{
  "init_std_router": 0.0115,
  "beta1": 0.9,
  "max_grad_norm": 0.5
}
Below are experts of layer 5 (counted from 0) of a mixture-of-experts language model. Rows are named router (the router's row for the expert), down (a neuron's output weights, with its number) and show model dimensions 0-191. Each number is 500 + 50 x the weight over its row's rms, rounded and kept within 0 to 999. Numbers have three digits each.
After each expert's rows: a language model's description of what the expert responds to; "comes before" lists some tokens at least twice as common just after its tokens as in all text. This comes from a sample of Wikipedia text that the model never trained on. Tokens count by the router's weight.

# expert 39
router:529495436479607540474451534420470555466509464536552535504503456536611549535610497516452446471537457433525541502458505469517520532578492377472513426457484501521560554586469440543438553424504541538479435467554555506511506444467584589337388517547552556512454630510501533498532503482506442543482383528473504564545474496475532491418493456534518444519531484448582481481472595423563478496527514532478525367638564440505540418444543455511528475561491502530519431528589531470472420560510474480419533483490535499453499520497505470610550500522471527497534535497465489570483515439528419475
down1:542495550538493475613478508536509527461627519549470506450457521421546438525588487560542499562565515455460508536507476419459512489488545499543512561448548461452518412463502445383541503472464477387473407495485454488553504507600529525463457539448467491421555523567548491490538520490488531565497458466456544433633463453436539500482504464527465448471406401506516593596499495476462566595508516476468547493541486467473519494562576489560525564503501475500481423539721536507454414509519564418456519539566461474502469458466457482531437453476454483422493587499421568586516494476489453524
down2:471489469413412528431529504516541560468525456504438411446533456546540504463403552595461516543482590508500510513535496514441530428420401552487438533540440484489507508415509491527481501497561538557514439526526450509431420495552496488523405467506557508511496410487536505550457557530567484463474520564522393548452529523568510600537497450476542491479514495499499373479559528655505445500525433506550484515446432459484459584504451504516457364475503490494527516558299540545572516443580501519540409466396449534550505471486527533487558426494481542503555486472404520453514540481475529565
down3:515497563546554500451458458432582431492486491575545423553539468547463418505476475571493486462483485415477492510496477525494418494460492431530585573515567449509550508484513441505481411499475431440492478521532481480422464579445471413510490435492517522512464463511608543501535505475487500379525491499543448439563470473490518474462517587452440436516379465471529536514479628592494372490415473506407442492523509469524520498449476499531536519453452602490478536517469508526477504467558460513490529481448531530531513489538499596356444481411445506492502581426529528514522634490652633453
down4:564505478500477511474521478435525517510529470548564360615532527560519440501516512438464585519480539447498543430569468576481509563519483491556419465526577501462561437545452527547431493526506500548499343435473465557470481517438536568411508525429507549547549604544531475452500599457440418471547503583615496543513529589438456463573524556542574503501446495499527546556482548417516456505370512537397511462554417448430557514405502483513568532458512463455463500468571490567484509516536448532476489537475507571550485507594530486507533484426517490551454600434572514468501559465439488489
down5:430450492494467519588514588481524490507496582487563428479534519510545549494649453514500549511394485427505534423476463479452573498399464527533443521493522504446496462545560403449419476512543493444459330541512436569463490588512509491478494527435392440328462454493500539548524510502470503549483419407488555498539529551472497429485505477534447511472508502507455567518467479459504426520504494501467502542521423422466571435430552573444469524535583504418502435475605491538531530566512558512464497496551423479469502484562507428438452445506430512441547551533503515583456577477406529477
down6:532488574517490552500483469575441453517559456530502468491519499544489476554468505606538384526378419452524408569562552477463553490463490381500476460605540455470534540519464497518506538538461443468398495495440581655567469426465487434382490493529508607521529491500513529439520529543461545448541451491535462480520486478487514485502501440486426489510473434550465518510455431414520459499409559519483521549460496459435579586486500411441461379439550505556553587538489454430535538568440475589525570408606528440514411507528455508533460506498480459502470444436535525499504533498476545455
down7:513502518517477564436574486513463457574476545553443490521465383546492433452438519569483467484476486450422406551455431478519502521412538566433412491507483595514477591493434469520454538521506514632469475578463497575455522506512537535560504511507544483472452471577511506533573436464494530534505606507517409480475446467535483551440493511538512543506533485530630486398594487544509386494534512407505523426531512483536484562481482506410539566507520550473616518534330468567502527549489518488451482451428500400541532503497476533508555530503457514490520493496542532579540558555341438476
down8:579474531490460500456426491493467553600590453519388485599511434525520515496520461515465506466514482432524479500562435536551531516602475475531458531520496574483516494450497491518500477504589529457509510526592494447493477555524481592433580511540571643450471470453492423514525557544479492377474508526474558502548503534415470502496538459433477561628460540560547450511487515493565457478541489546501449557446523654510420513516509501477503529518529509460471465555486454546480541561493439541460420429439419394592486526513568517475435436444467399436441585467448521415477594499521607509
down9:579558445476551571416463462494515537471560525468571556563551526427490494551544459492441532522527486510514454559567566501655457372498481513565524478463490521513581535381464556502443540548547509426450573518491532577538427482512426513441491485529430473436470493424479490407491529529470391505509506564541414475553518420554419461445464490423550557544553515471596588469434485516491497544440391499539492520461508541522536506585532482512512473558448393480577531520528416466477480520559493557526434537454506506565507477487475446551560540504609458570493554546501578574419492439500547517
What it handles: Table pipes and conjunctions. Pipe separators ending cells in sports and roster tables, and the conjunctions and, or, &, and the linking names or items.
comes before: "\n", "\n\n", " $", " X", " MP", " John"

# expert 34
router:441367469569483466582403517509452545499503512460506534387569545504494566521483600493506395591473525497529541590472479485462470443464528459518516489454537420504468408553519476506512545501535504439519470538551479497459444517493509500445527491565412452493524581619551535463500481458563535559544555497526500486528517454564449446571505441418514496498436510542500468554426479509450445423523502457437481608492438509464456653463477524397496481505451501484472528492524519440484496603512479497546493509410473602452462516514487469355470408493502439504484542424640509456493520622485504440
down0:484541500429469520401484392508535527590485507442513454486553466479522634565440520444555560506517539516452519413397541509591456432499440447540519509459536565451481480406460468568585459464481440468486495480529510558501486446578464523551494609457389444491503515515504573468485528505556475452430447413460450564508544504508506517497536497375470446460601453563495458527503530471475521500543551516601574513504554608512511524478532587542490518519534629493485387486501518424476436572482543463584469487516403501526435461453478474526470509522532502423409435560491454509570500452608485496
down1:519446494473528512454447537514536514495513531487448474561538515584447558543507567517570572523617513537575499478582464518519509487504463447446584428380470481548536561496545496523509431464449526462487287572556484504529537476518553450505505492544511491532491452501531470473416508486483575486584508542482461499538480339408543549420532476504513509554491519451507393544430545536557505546478550552530499473460465431516498608467486440467471483457436573472493518449679541570515509544491462457564520535509480518562556514500531548472581437444570545523548453428523477450556456430513501411
down2:437396471483462527595419528493511490361467488547510488444511529525565501539533520550450533513569439599477395497606501465556492438476565454535456526528523627565515502597476534484416508530574565446530506563483562536453566427490521478481561469469578423555476507503419545496546466513476460427471520488548504527471499449515503473507514524459522480491429453536525396531505489533494536530621594576505505486533439452574464544538448542519521515496508458557464606493639498534515474508483514496530437589590521456472498384548374510487503491537488426490583495403461576508489471487436571522
down3:561503468510458413432530446556433518485463506448487455471507478526479531522514465458570452491547467497607610477514527571431499479546507443590483533547513421437469482584520568518534520433572571399607397512455467420470452560456468425512496516489538470515447461462526443499507564524553471470500457487446477433513509481539518448366512553489510487495539502580536520473429443546525535446509546477509460564527410505416515524581452515509430520474509533575515604474692505595508532470511478531485526498501546529505594476557633555490493606600513509505478418480546513545582543552508511535
down4:559479526514478593533462508486493496556516499489511460464490554559502437435585516490479405571434494472569486534507550438472444476477533520470525522492465401501479547585559424485452471471542544478518381418493541510453484512425477520479452556501519553479532419534526437523525548500451448515545398445501483490527482389471506507586497517431456489533503438504517437527438397574470478431531490463411528575425479359493508645468483494484471525576429512479571577516642599519515398477553456505520478451539565504488501533650544573568506421549493474476502517497491506485467495493382432480
down5:478510480522539474572504501551493501505482504588457457364551502538484427436517506544415477448410602536480508530514437578567627435502582471482471497531615480534487503539483526502395548559500496521439441483513439463564546493546574459432540459553504517572527512434587492443470474524496432441480475549564637493595479462444451508575552386514509485545422522509470454396503523500553549528530408471604439515524461450471494587443517543521470500531506477486481476434556636504468528539439516518528523598478459481518526457471536457586488472547523558394504450495425514486509560558456551502
down6:441413482480533461463498441546549473450476517523589421527540501501449508461441447514491507452419529573536493577604506493613510509541391425500520478458617510525514456506512507441557473548372495447473562546512450518542505515579482587480454427562545542558446511583481526513384477523491474461531478462518469584513473559524429528469517510495454460529445476476414531481512533508459502634481527509533460524520519549445478454488524538413493357462477420473394604434367495505497461528470463527506505490443424492470481452483564499449480563398562570433508514468526434489576553570486548567
down7:446493454493432392533615529465546485496495459456523466493500502504461398420469444543468571426509581519552549501537518465586521530509528481560519463485488476437426641490574541487490585580428568550479528567479450485539535502651470561524480467557582452492453515575374499491413500484542521490529534559445582547479502492571475447579485426464525421521545486414518537410507595447449637550505525424536420514483526441542542543599447524516461486471514573467553577459517499464505432483407476514490586502465457531576528505450500442445511528482543534476507473453461513511499551537471485494
down8:494470559457513514426491522528480526527490421534576446492468483533582513506465543546532458544585450429635481494512491606486514563452602573525575528489414588437477559551545583551557592520417441492517662473454472496468491484494452508533531519478503474508504597449545513528478475543455576512462515542489508500519536495462460468515515525486513515453447522497408433430397478490430490571475553526581436522553483561561446443504564519540496511433517493513512588539470483565485477464499504499439481540628559518467514562604471498541626579510382483490536359487596497458485478463512513475
What it handles: Verbs and clause connectors. Past-tense verbs and clause linkers in running narrative, such as reported, married, used, made, after, when, which, following.
comes before: " the", " a", " to", " by", " in", " his"

# expert 14
router:469481443429471520483435491540484567511548501461443465548533464498483554493579497487497504578555487410470516468426537489594591518505409517552517494462522510495454450527512568492536471529480440537461756537459500428540413493497486491597447446483478563426506398533474490513543506468540477470477518507539452501437573436513499480560441477508489559481566477459461507469546481514473469506485476490500544449479548588479489707514541485458454493511506502456586424520456524555468637485505532534427457499501443466446480506610533559581520467426481557534600491468506489500544495554427434549
down1:533505539558555505418488478471537559508500590545544541446591490538477441514529488505456498472556432560358539515511508516573519482456425498550465497478552464476511501558501457513447504604560588556547565470510522515545488450528508545595448572571559453478395452483492510505552527489519506492443457501516500487561377634528480411532537496465488509484498524539547482568492441559581566488511585585501492473586425483509454598345603499537539479483453561462489459550500516524425524610501465456437548466492556464491552585413489500497464435520514543475576558443500380517566499501497437556
down2:553553369561451555519575491489478466569424521465512504539541474502531579545410430477450456497435423516478572537544511428533490535457520463521516441559474565559483545499370400518498553603552531606484470488470519602567420537471518507678508445461504422559478563420480509436473409446479557486565521433570534520503518555505453446509519473436442535557535516589489540550476470506551467550489527491442459591469548458463415509484415546471591488575511466484479562521487492490534506543434529483568523503535534489641433510424434497512488531491480541465513471493533488497500415570494483526
down3:625511478467534463581494524527491484464508541458453509524452521487573467369556495516606533559563476424509515392491469550581468586510501603505498512490544427549553487544469517496455607417583514487503505569523500512484556434450438468495435477578456434452549520525563534511506588503525459456384467393477538457388492458504574398541506541500535554486508480466478366561522476479515438459475496402485450492428508579585568526504489451479536467545535476505515483512401461536458554465421494478502472536482562494485558562558514451558537522509582495523453415553461504469415432599500513454
down4:532461435540552471573499525537407497579541404423466579404508418505478521493535592509424519483442560421498491418440498487576543426517528537538530542529512464484537563504438491525518461458484446481512511542530399404457560497558487408514583503516527450572448455536528477429514529500379470445449505480494523431483428522470510436526499502491502497491532474460550651504454598484583494459517453498533486513595499568431514628519507420598459530504564510513505479523541562481545527439468607556461571529526558498523538424523524514405507527482394508502550400465511538567558415484444536520
down5:534473453461580555557481508509560532511367445434470457396575573471517505517493474483510519579446462493587479512473515483453486507493492522463560535459574557561623475403498443540533495461407514456506515538475561445442514499537467482490502417526515499480452461452528534431491523589579562589459423501539534459520462497512470444573554462492501488521428367449452554568467420488505581533582508494503507511570542606568551472506540455434486507537450601547520496601519517523422452572511371444505459459521442461550531524488360422463528531478527580494516496550533551423444547445534512534
down6:540520528566464495466467491419494505530367412488468520440510517504574387551486437515489519674451508538521482496508452443458568477485454511489601503528546576599615518527454494511465516600557459581521482493510507476524458496465477417512561519527542511532559456530589486461554387505604512512548487533477473505502460456550519495462529522490582390492455394455473512440399435475465489553467434547448515516486577440529509517513500401517456452562515573596585456564507500435535464542517429522606463438508482578493492503528410478496444490499506550492444528540571454509493629517511519487
down7:457587511502414460369518501559447513486472517483540546474551550483516557528455600500520487558463616565451496484576598523468520601495463443515465484475554446493470519549508562561456531569594436520579554556503606495402467457535489476614470610514548452531502582517476487545624496469482499451440433501462465464511472538501461454452493511508446421495489550503488570498539534466404454491470542523559471488606542528422553526486520474512462571469413509473485590555518437461559577536467530484359465519536496481519420466438427527422476448470368508487482515508527498583483543502481466534
down8:515454494516536410528558450454509503422491447538552508531549538466489431459520485441522447531569463447570574636470505530506516578487557369428495445509453380422514427556459587498506513423567485431559495488459500507465414534453525460551597469505458533533530546555503483399498449501497513458410519460534506518394458532520490417488439562556460582531568492419519551479554516485550415584534428479558513528436535468517403621584468516495519471453499535490524562518429535479540531406443523488509509613497518449391546485468419505436563511483502521478473431430476516440504471483502500560
down9:410496522570507421545481548503430579591618574533553481549432584573479439449533526504442579459475495510590504500511458491516491505455521437500413532498461484556502525522553530514454466460536484422456424593479561538442488476596516503515452482542493537484472512505493611590517481526455513477473522495569559492540432516506471479583416570437525475513507434513438425426478626489572443464504453539489486432501420562527400557535459497514488561514548497528464419543587477475464574413516363532488410453403470499446580482513397507496463461534505502458477530532472571496532583568489547440
What it handles: Digits in coordinates, tables. Digits and number pieces in geographic coordinates, song durations, dates, and sports or election statistics tables, like 37°08′14.44″.
comes before: " | ", ".", "′", "°", ",", " |"

# expert 18
router:516546489488489434483518465487513528497527463449474508538543515591488624461500418492569628502586440451535463433504522588535500515484550513451564555455455514531508403483505601516511442494428504483431519535466542432528488531535582534620482485525421514453437455570492600361476525476485490462492459464550488437497418438518469510438435520605466525472569435434453417475502509464469508464537517546544569504478537438493532385407600485518557454523495569464485431468540447530470529473459411505471491593559502469504458536444467489649502564542494495456502400445493472509510569425449539453
down2:433498579425436437520465482505538511523542492458542475561523453569581529440527503577431471510534452480448579526423454509498442565529379451551469527580513511432461529547472539513481483532572531478531503438520508431520504505561523527543487634505485548508551381597617448498535526557472536546505538481459614459565487441439527427537477432477436475612474592583472442585449517422490600404464477510519501513464391517461502414592452464529566516494482454469471528478622535425466525503514473430484558480454473465445515488543521531466532478509534436392556547460552509480529523528521474545
down3:482582541473599439479498479582464429435563452509527568607524460502510579543507466528514457509485473431486496573616459484478552531590548495482588437605521478489493526383458495518521490497416459473528590563451434464451456499521497449536468495551509540533425501585520566508511571499458585492338572567481428582479533488466487497512471556576567416543495545491543440539475458540518415449531544530514455519513518563540479454489492512487587493375540554491553488483473465442476532429500571568486559517515534557510496559531541397510442510482492450588411495481478501488548565477562582404
down4:573529370582521543519510529511468499528415494441505490394478559477520480470542506418531494614504602487500544613493506495456435391448469563526544556528485484593560491450529469445523552495483534474616455471555546585470597437482473547502463514450518468552499427501464491507488557499445516581532535447522540549540469519452451480543481467451407593472517496562480564605420495607492528519543411484556488476562493391517527433530442508337404438556496515613522534533555463504462496553493492451533471518579402533542496509487507481459488465578507533525478534521554560470514492520509542454
down5:495616481463434564465558467518467536620460437404455527529481462507510520497467518522579412519367414488501525549583468464516472518554484485544498504469514513500486512453537595459514509520353512402533686537511532439450493452516569549525525469516565507471494455493549508441500478477472497495504511480507436459480580541546477575494444586489507443575544496555491606437491450487567516539525488420653553465502606539502446473495474517416534545411538483528515516517363483530481451557442428505476411425510498502503478539450553532513478545510501492539511566487585481488541462454542504583
down6:411533581440482574412532520477442491523584481554471521504499405496476501489508507466576456487459539509447534465576474498463501480507468490508491438585594481441504490357446442500580462431526482508453637495481497558540431549482550569492372479457530525453557511493527523440561468522414471465413510544456481414493553371439548506553525488471454532436478539492463584400485419541508446507505523503522496457510481448453475442447534431522567536520488572471499603468443515496437637448519524572614472552487514517470488530489523545578476490420485561457417495532427543527471552471423492575
down7:531564409509485510481536504614430553498511488567457516525508520529532491617580466509572489541513577548555528435426485506507460530493531467476413559522541505611536436488393469493497540471510538466484473444552469469535636457506519556547433528467459539522477526530503459432614506565441455485541547480481505457609586503457496496530374494529462520529480453547496575505461552534518529488441494465432550599594567490510501455479412470418519538369500456509398585496545555474503521508597389470494513502558486466499484568496550556476515478580465447400608482568536492485488552458549449534
down8:465519557547467431465451487534440487426558475498515558553442399432485488489548474493432424495508537455381522530452446515596545489537467437429450479575507535438430582507456520427513464504504469455486554503510529513491478601552526568573464505526487462375510423484572469404529626513534399564509461429436564467507562425514578509527478450482484542480508505505456498423480507484459592553550448556357504497555452498473553455505442435464550627556523472484548475491460467582549431409549563469453547523404493462473534544440555513528532510493503479557495567500583540514465571453456521466
down9:512469420501582497519482557482564516433509518480568526517486468478491536543550362496482518503500406532475507445485462493547519554509443545521494505403505513528384476470548507498480560430460518614425425547634510449478578474492510473414525480404508538569561468518487515479533487425497464481499563491465581556484505387524555482552526405461547640575491548499564545510469492520533509522517491587512582515484477503479509469424465522568539491578527461536395465602660550511479492509511609425539455542575534486548521551488520402587516454433494433470454516478486463521497503533523609495
down10:534482446522480462524409548550404553412528543470462527436461509524462403490530486494456479477548529564521548498500490474532486529494350506496401500490452553526564409495439497452522510447594512466550453479468398539375598459539463511473432416466489494489494512515456597570458518513627556526474553507577495451544508471487469512536536490487522481530455422432526419478459472420520512579456523449413617417516516518567478540483614515446502528567495607503476532623563521542514540397513539552526466529485613472500512523483460503480470487488520558494494508557426561387488420517467516532
What it handles: Money and large amounts. Number chunks in money sums and counts after a comma or $, such as £24,500 and 15,961, plus million, BC, model codes.
comes before: ",", ".", " |", " | ", "%", " million"

# expert 9
router:527480488461434445403549479573509545507511424533535453553509520433508562585511496499439577432546536457516455496491469403426489437476453459573440561476510582449451544535456543554523552531460486497517439541455475433442567506519463475460426485496530568551490451504554535556430398490495496508551492507425465502479543505536561497565521436392608479534572549501551497542459551620466512521500441517532506574550402542471504506565481453501538518535619489623490454566575554524574487399522571435471378488478500500515520460447505531418498423428537555548441518484604575547503519456597495496
down1:482421493538410480543498539540516480523549495433452553517457429533595531483565508549567561449558534561529651531483509473479499494563598512478567556583573509486430483514443515507519491406557441590522441530511529456444487534489563502482506538542482475526478513586573465401564472516527419476566510573540545461588431482505557537419496497539554496423499483411467294586522555491527489505554450567483554534565489480496410373452570507547510462511533529555480540493558471571471544516480439459500546486496569520495461539435501550497418523430502462486532470461568447505407465523563494518
down2:512524546504442491470477492552546536503563469542510536520493506558609570507462476463465456540556458577503589434429409600571464504502502585456501545595494510508503570421564531526463542450571473531488597509593457459448433541537532474617459550558476553511525381548568450470485557552577469513520488442513455449526500489543502486601405500428472577457565460493493495512436544517428467425503526449531507518523499539520574588556484390547456541555455516439507507475670459486536616565457575492482522436528512501443541478475460525535568522495579504540500475459525425530490499516417466419
down3:507451425445510537483495531474426543436477461628517465578536510583525540481472389570533458496526485520446454569622503427517494507502517437534538559574546500463426512482492512470522564506482475549582489504499441555518445543589539412497500546508465463463533491450481482474540490473528445649403570503546503605496499554529449459412468520423531478605445453389442505533504607556460499492506373548419494636497482487496498530525470445535478474467506483577485512467534539545525550462488440398478412479528524554488488517492515514469498524475417458522358419551587515526488462497510531559
down4:482545534519415475524448434581410474527645488485401571522527512482579467507533546407488422560514441467481443561468471444480531558482515509462505467542510457550594505471503495498539533451478353432512511453555555542432535475533447549536494478525522503458587502387583490483486482520536546476531596623531562505518485504496520608526507490537510523500570497477455499491471462568508404498414584533500409511481533520438473516487630522501599537559498485530481497590465436512564526508619503530467589636474527531473452524427538501507459591453470453539509422499501542453501524542450478428
down5:544526410495492518467577573490459525482449476444491544420540439541490585534494466477469500456479561470498519379547485631468495530480549506513557409541349544607462491505541505473524495476502557459532563454500485446484535597561391480514518479473496473560393545450623408538490471496543547427612432476522518542513419459445598545537511563482476491505537456522598506508546515526442551482461533495488565480499509558465546502454519529406456493472560422446409489540498590519613486517398479458485466509563541473463528549525523473616466499525426480502545451461519551553523570580464500534
down6:522455493527447554587414447501443401513584417539456481562515449518501541472507505540434564586547614494574531482487515572539447529530546445498538457535511528527437409364474420556421418604565440417437493476482467520441520498431559523435551465460464480525471516532565454529536492516494427518414499438460617454500497497452483525487496430436457555530490497507449472571485580433474455530475478520428569524588514504521588537557549527481582443509416461528518454600478476568555515575615484502584479491520519505490406461573530456487575472501518451511405526463527445538497522471449470494
down7:431510542397506497504558470563496610508406497527495498444501421509573417474468560583527449366422457489476560549577509546518558503513484527499402434554507495417512501536570575452533459473544499470550413509444545399521564585466484504553429559534520452442527484511495493481585564520544469484536526489491423584490463538572479482470564428465491501546503470501501508453594511464508457516420488554577548525421565453522545418552558499525542496487540534511435434450496443508494451420559577555579500550511466512466444564561488440486506507453561458501512547515538431489432448576636374537
down8:523512595612408470536466519473536549560448457544583533501576568520505432536542478471458490450497430527464457588461423529524511474523556491468526583496473618518425423510585467494465514477471455581453464534429461596553528465516514468503472494560601465488507419494463486604472561551545595460470471474414499665572534484494432503442523547485444436478524535499513491469465598531521457567532570518474437514557510508552498501554507481536436536476476508459457426482396506491452456492499436459500464519492474594533477491595432484395497541455536502490497477620419437367481485468468472506
down9:504476541528494496550576577488536479427500509538509509526453499490558442472487561583521521537545475510489487499378435426551500511486520453586556487480482578553455486499477448576456492426573504521483428583514367594455544471504538471525473527489552503524480485452505494483538527415582425503490548406491539511456499445492490544386523498623586589531477472489564430498538499463511611534514442549441553603509552458455501539547520435554514443454398564541469468430529552508444474485459460538492437429428467523585432550466624494497505516447408533473512548454607403500435528575456439506
What it handles: Table row labels. Words and numbers in sports, election and track-list tables after a pipe, such as Yellow card, Total votes, Result, Length.
comes before: " |", " | ", " |  |  | ", "–", " | G", " |  |"

# expert 20
router:535462511463571556571484500537437515465519510528438504454586412465483590469500430643408615412466472456423540532434430505529418443470534452468546588487488515492475521579489585495445517520555511472495541499517458451586592409402507504548546549489474470443478538498574485489476440533568620450443415547479525488517390513440538470517434551512527537472467490497520481416509554406555516475493429517429475519561515471485541459444450511518485552442492515467396442569635507400546492449512557509492503562505533478486427509505485418517429494453464517568478522446553527519565487442506570536
down0:519493420489451507520451453419483549456540472490560520496531424516583457628558487428429514436462355518365598586506432507574526457434533454515522456446448561475514609466518472539490477435494546460451507469489469483575586478423470503515484542476468461505445479460424483457469528505465507516535569500360539476597483522489547490493455521527614482583503491532436503419520419584478528524500515489592553555448541466427538524492503516485468546459541540447483442457406545466456528466502588446543546507541467493491502554442591456446513441508536514524562480562527511419560586473535404445
down1:508516554573480421401451495554508500395467579483603500433524566560446587541522466527503487501482497492444436525439507498543486439555507456555434553423510383483526489527477397480485440549457540476453478439475543580472515495447488594552513512548443539439567475420418595555461519509452622458577510437480498477482545416490585553481568397529514552562487543481513471545439482489417439480406492445504494531524592415550544461494512554397499565474527455555465511474486450451529476563459502435456398475452512536516474491478531545547500491548546582543527529479545484537462470529506658515
down2:513525458401456568542443500446487532520508511555520536593402488610477534488587586483531559497577555517477548481520513460516528520523515517482459440622449485565469500463515526496547513504496441450459421450512512558527450463482550500452449587558517431492451539412489487524380493529458442500456515591430519580496423478571540490609520404482395447566524577474475511517445564537488527515593450635493579478549521418581553472507536591518468527522541497560538446432493403529510464500489510512539479495550547413425475552402438417496465452463479410466508552467554490526491523538473422463
down3:562544454500536559569518531452475457580601511502499463509541493443533526550545528524470509495528550573557523396508450519385469435551538501466418600508491540519427519534468396496429488486578526522457486493513487567464539476505532545436452536421441521516553503523457500504521527543430430531501525510526394467476467458510500537534529487532468465533455480487572519436523473486499503383359522492524500381574412430438532515541529472457486542507519451590572555491385549533600467461495378566623448485426471491503409488559428407528558440490483507429442580546496446490501573498492485563
down4:578441449593514447518427571443525497445555443376462516401565519533521525477498523490501638533522491480441496509414590575556501443584524476522562496515453458520505613499407531505488490502500440589527440387529416606405494414450498498520520518532513588509435517523491488554457543535511446517464572502595580451454413498459520565476532500479444510484427442486531578528528404456453466540549509568501525468481448461517440609537533493524534407536496512563426398482442535443526417475511432412525492444390510498482456492464505491499469469476544473482525541483558503528428532466518492476
down5:450509462548523532449539506485474543538524401468460406543529493434481625539453518528453530549553446494472553494499419575472541486500499481517454487547410486536517475444449515500496434563498571498628477469465494539444456550528451461436512504520470482524424431629575498571494539503508539500413472488444489445399502478555444487535571508505478521539540402450396406539504532580499465514526506484500521568406594491477491553494496545494526436547536506431564461508373553521541585417533410515568456518522429490565462519439603479461503506452504493549510361473542440394473563414458546503
down6:419470478533456492484618552517620548463468463504486377535510432497539480407490444529506506436447558556466556526493475470549566532488400476381516487525485531530480488518506428569535398553497457444542467485508527478434453555408516553532574460509586357540540537497442524459452439469503473479564511492519499558446609430514443491485511497413571490584401445500498438366490479538495457463496501535438434550512494492554487565492537545550504521516571541465608470557434528533506491484489422576462482517522414522449513417513458476490544435461570490488420398447487551428454505484512466554
down7:498501535469500503488484533562523436517337460543505443490533478527496515485349437556469533489621466518512557446465488538503578457473506531406511519565502590370490507473486500551558405463537491482589507441477450479635472447412539472566462603495473471462468534438512441500423483445551535421540530482562487502458551480565558617479472523459540475392453531544529559509502573458465507528523491429487502463455450515455507564512501523519594602542453443458541392509530581441517473514468539390438454465438488486491456551427483454483489512450514467488437494479521566534417516479520558427
down8:441541415399610477486535519595504420522494493498530443483405545517485501465464495519452456512504480580545394473527553488451476523490555507492483550385500443510472572571450556445573601476453528499472486569541504533521574536480543572483600608483533512515486420505488520471477481532492508575568515456572424424468442491515585545394505526504474478610483474521486512636473568511510545500457464441542480484498475523414475377488446496427527466494351482521441497511486529508488545423451522495500528506505652498556477592519455492578461544420520480529523496434563494439534489472555548553
What it handles: Infobox field labels. Field names and punctuation in key–value lists such as Relatives:, Party:, Burial place:, closing parentheses, and "=" title markers.
comes before: "\n", ":", ": ", "\n\n", "-", " by:"

# expert 30
router:533465487450458440525505568539441486500504434508506522540582447546496532598434571524461612494599484484543541568448482574540480449505543501490595590503497491474473471529469543562600480503525547576527518460527483410535501487509623480541575593480491476507462564478574477393502475482519627525571514536452509472532427530549553426462520455464509499523588513488515450517457607474508496577527487549450568546422516593513522460461476492518526424508443558452489408534578500473503446477509431457581612489547476477530579468493462423478478512544451419481535496463659441481475483491603580507
down0:491541441542474478526509528562410509499549493413556546529441461464560475511507512462588575511562462467412464513473452567459498472531466524525533524502565429446472522479425483517569575464487492399497478449508512462483527477535545560502448514429437406439568477595458514583405588548545545464426470489528531432525538390474525574541541466560479518526476493423509506531514467445483555406429449452441492549518508640482505547509576568491528559484453543490459467474611496474510467438429508540438468397481444635459434487485517445593468491457584493509483468571487338513531466448473470511
down1:612381425533460491523467583516522506489468562443560506463504480476556518477609491424520375525415519470470510464576538527515529426507547518481516519474590436522532577484526463468500446532521552525510561455522468534454496525506435518486492402387550481506500472621495459491484473494564460487520481452456501502510456623474479536426497564575542467499492525507544431518380450458589547499460468478569371462572483523498546519506516503567477548502508526555511422463444479482464523515408506567470528500527463589612460552571550448614427462516574579464538504462632520432512424477545479488
down2:471465558440502460483556453503520517551504536578486416492571497569539407547363503429461485416376455455516493488480536496487479548550480440372492590485518477516517494547511504462598464557493539485563484500507572520488543498512500475398495554514583599535554570493452462450507455526546516518460461474479496529485631620428484586448505554550566470459460579485481586438551503478527506447514580493538491500549438463550501599491496471417487433480536535545461514496280484532557535446509487456508538505518487472475479497513517551489575503474537491594546458549514460449529483448571574436
down3:509553511568520455490495502537453547527574518491490373516473577481474534534555469512478457490554541524450464459594470437494471538483561406513483500395572370501460507545455465498499518463459564473604520409550494398507582509527551440518453483542577560542415468531488403530504556567515519566543577427487576468492506339568448515408481482513542489494443552462494540462453462579571480440527559541456433575546529540504512584455525449527444493458465548558616453444450498474398459460532551508532553462504483494452580521532479489589523436511461525475408503545556532514461486583437509545
down4:294519560447490602481395441481471586447475524538469522538520500507483390485472385487507580475473537572437464496487501573521530475531544497490516536493632526474472478448550501542499448472461580500539527569565479546438487465485509525450501509495509484446508441524511516483549501545511476471392568560561402439539517537552462459481555520589480481451496592461435455508515459582430518570573441609473541501487542469568497460531519507478492520590427511512456441463497560552443509508579498401499452521496524471563493483435520354563557493537418504408535511503482569487433526473458531433
down5:497556629476445565477514465422613438515474598576460497519521526481507498451487505518477520496387474596504460510480587488566533470447440505532499527478542576524567529531606442445465482531512474530530458488508483539474398494528495531533498442461542482475452522509439437548486451460527528591507457511502467595484536597571468481443414467563538599499447438489453544449566483469506544591449446568430476487516491529471480573446478559577461441456516529612521581523330418514434528473605537501553473471447473491549529529479545423474551513512436483475505601568480474464405454483465466446
down6:606550404408516477553533504533412375497453519552492524458407478580510544548488566511549608549502504488541454452502505498470513481536421509497453461534465506550489536538482547545417491466418471489516557515545500451519501512541522537498543494509488472585519558573542497433487560521478551526514418595532441478444478443472537405499520462477528479456480494570617335597467592591531560455549553497545503488462421538483501330557492496427566469478483453507482511413597445500534509572452502525465518406546505535416571528516580514572467512484557453570483518489517554428517513519512514499
down7:547403503460485408559540533538535578508395533480474567503467560472588495475517506512528527561475482460515555402510422547536542446476531517412576459454546546447464511551530470453543579478534476532504566561488469474543444545464512465541456478526496508542471423595521520556440496517487551531559428492389500587456478585475396430505551374536403521447564535477473325415556505494495541446436479496466510453416547516545568449481511459542550583561517488547462537494646498455461494429507531502464486544555536563587503435540481538547515544457585523536495540474501489488564447563525536501
down8:549497471463450552579476567478523479485443474562490451521396542414513479557527451442462545471548513467473490511431486532524531482489552453453559473487483536489463534487520504551462496465496558494499576477553545503425485515426469495560559565447454429513548533572430389524538494470493416488511473557521484646486498403518421498460465537457459539470495461580500517438489466606526503496502541503457550402507374532530466490557568576461456555444472429495434482578651522522569603551451513675502474482479537513578563419494439462501500463596563526530523431431493556548482469540420497529
What it handles: Nouns ending phrases. Nouns and noun endings that close a phrase before a period or of, such as election, season, Awards, Register, illustr-ations.
comes before: ".", " of", ",", " and", " of the", " in"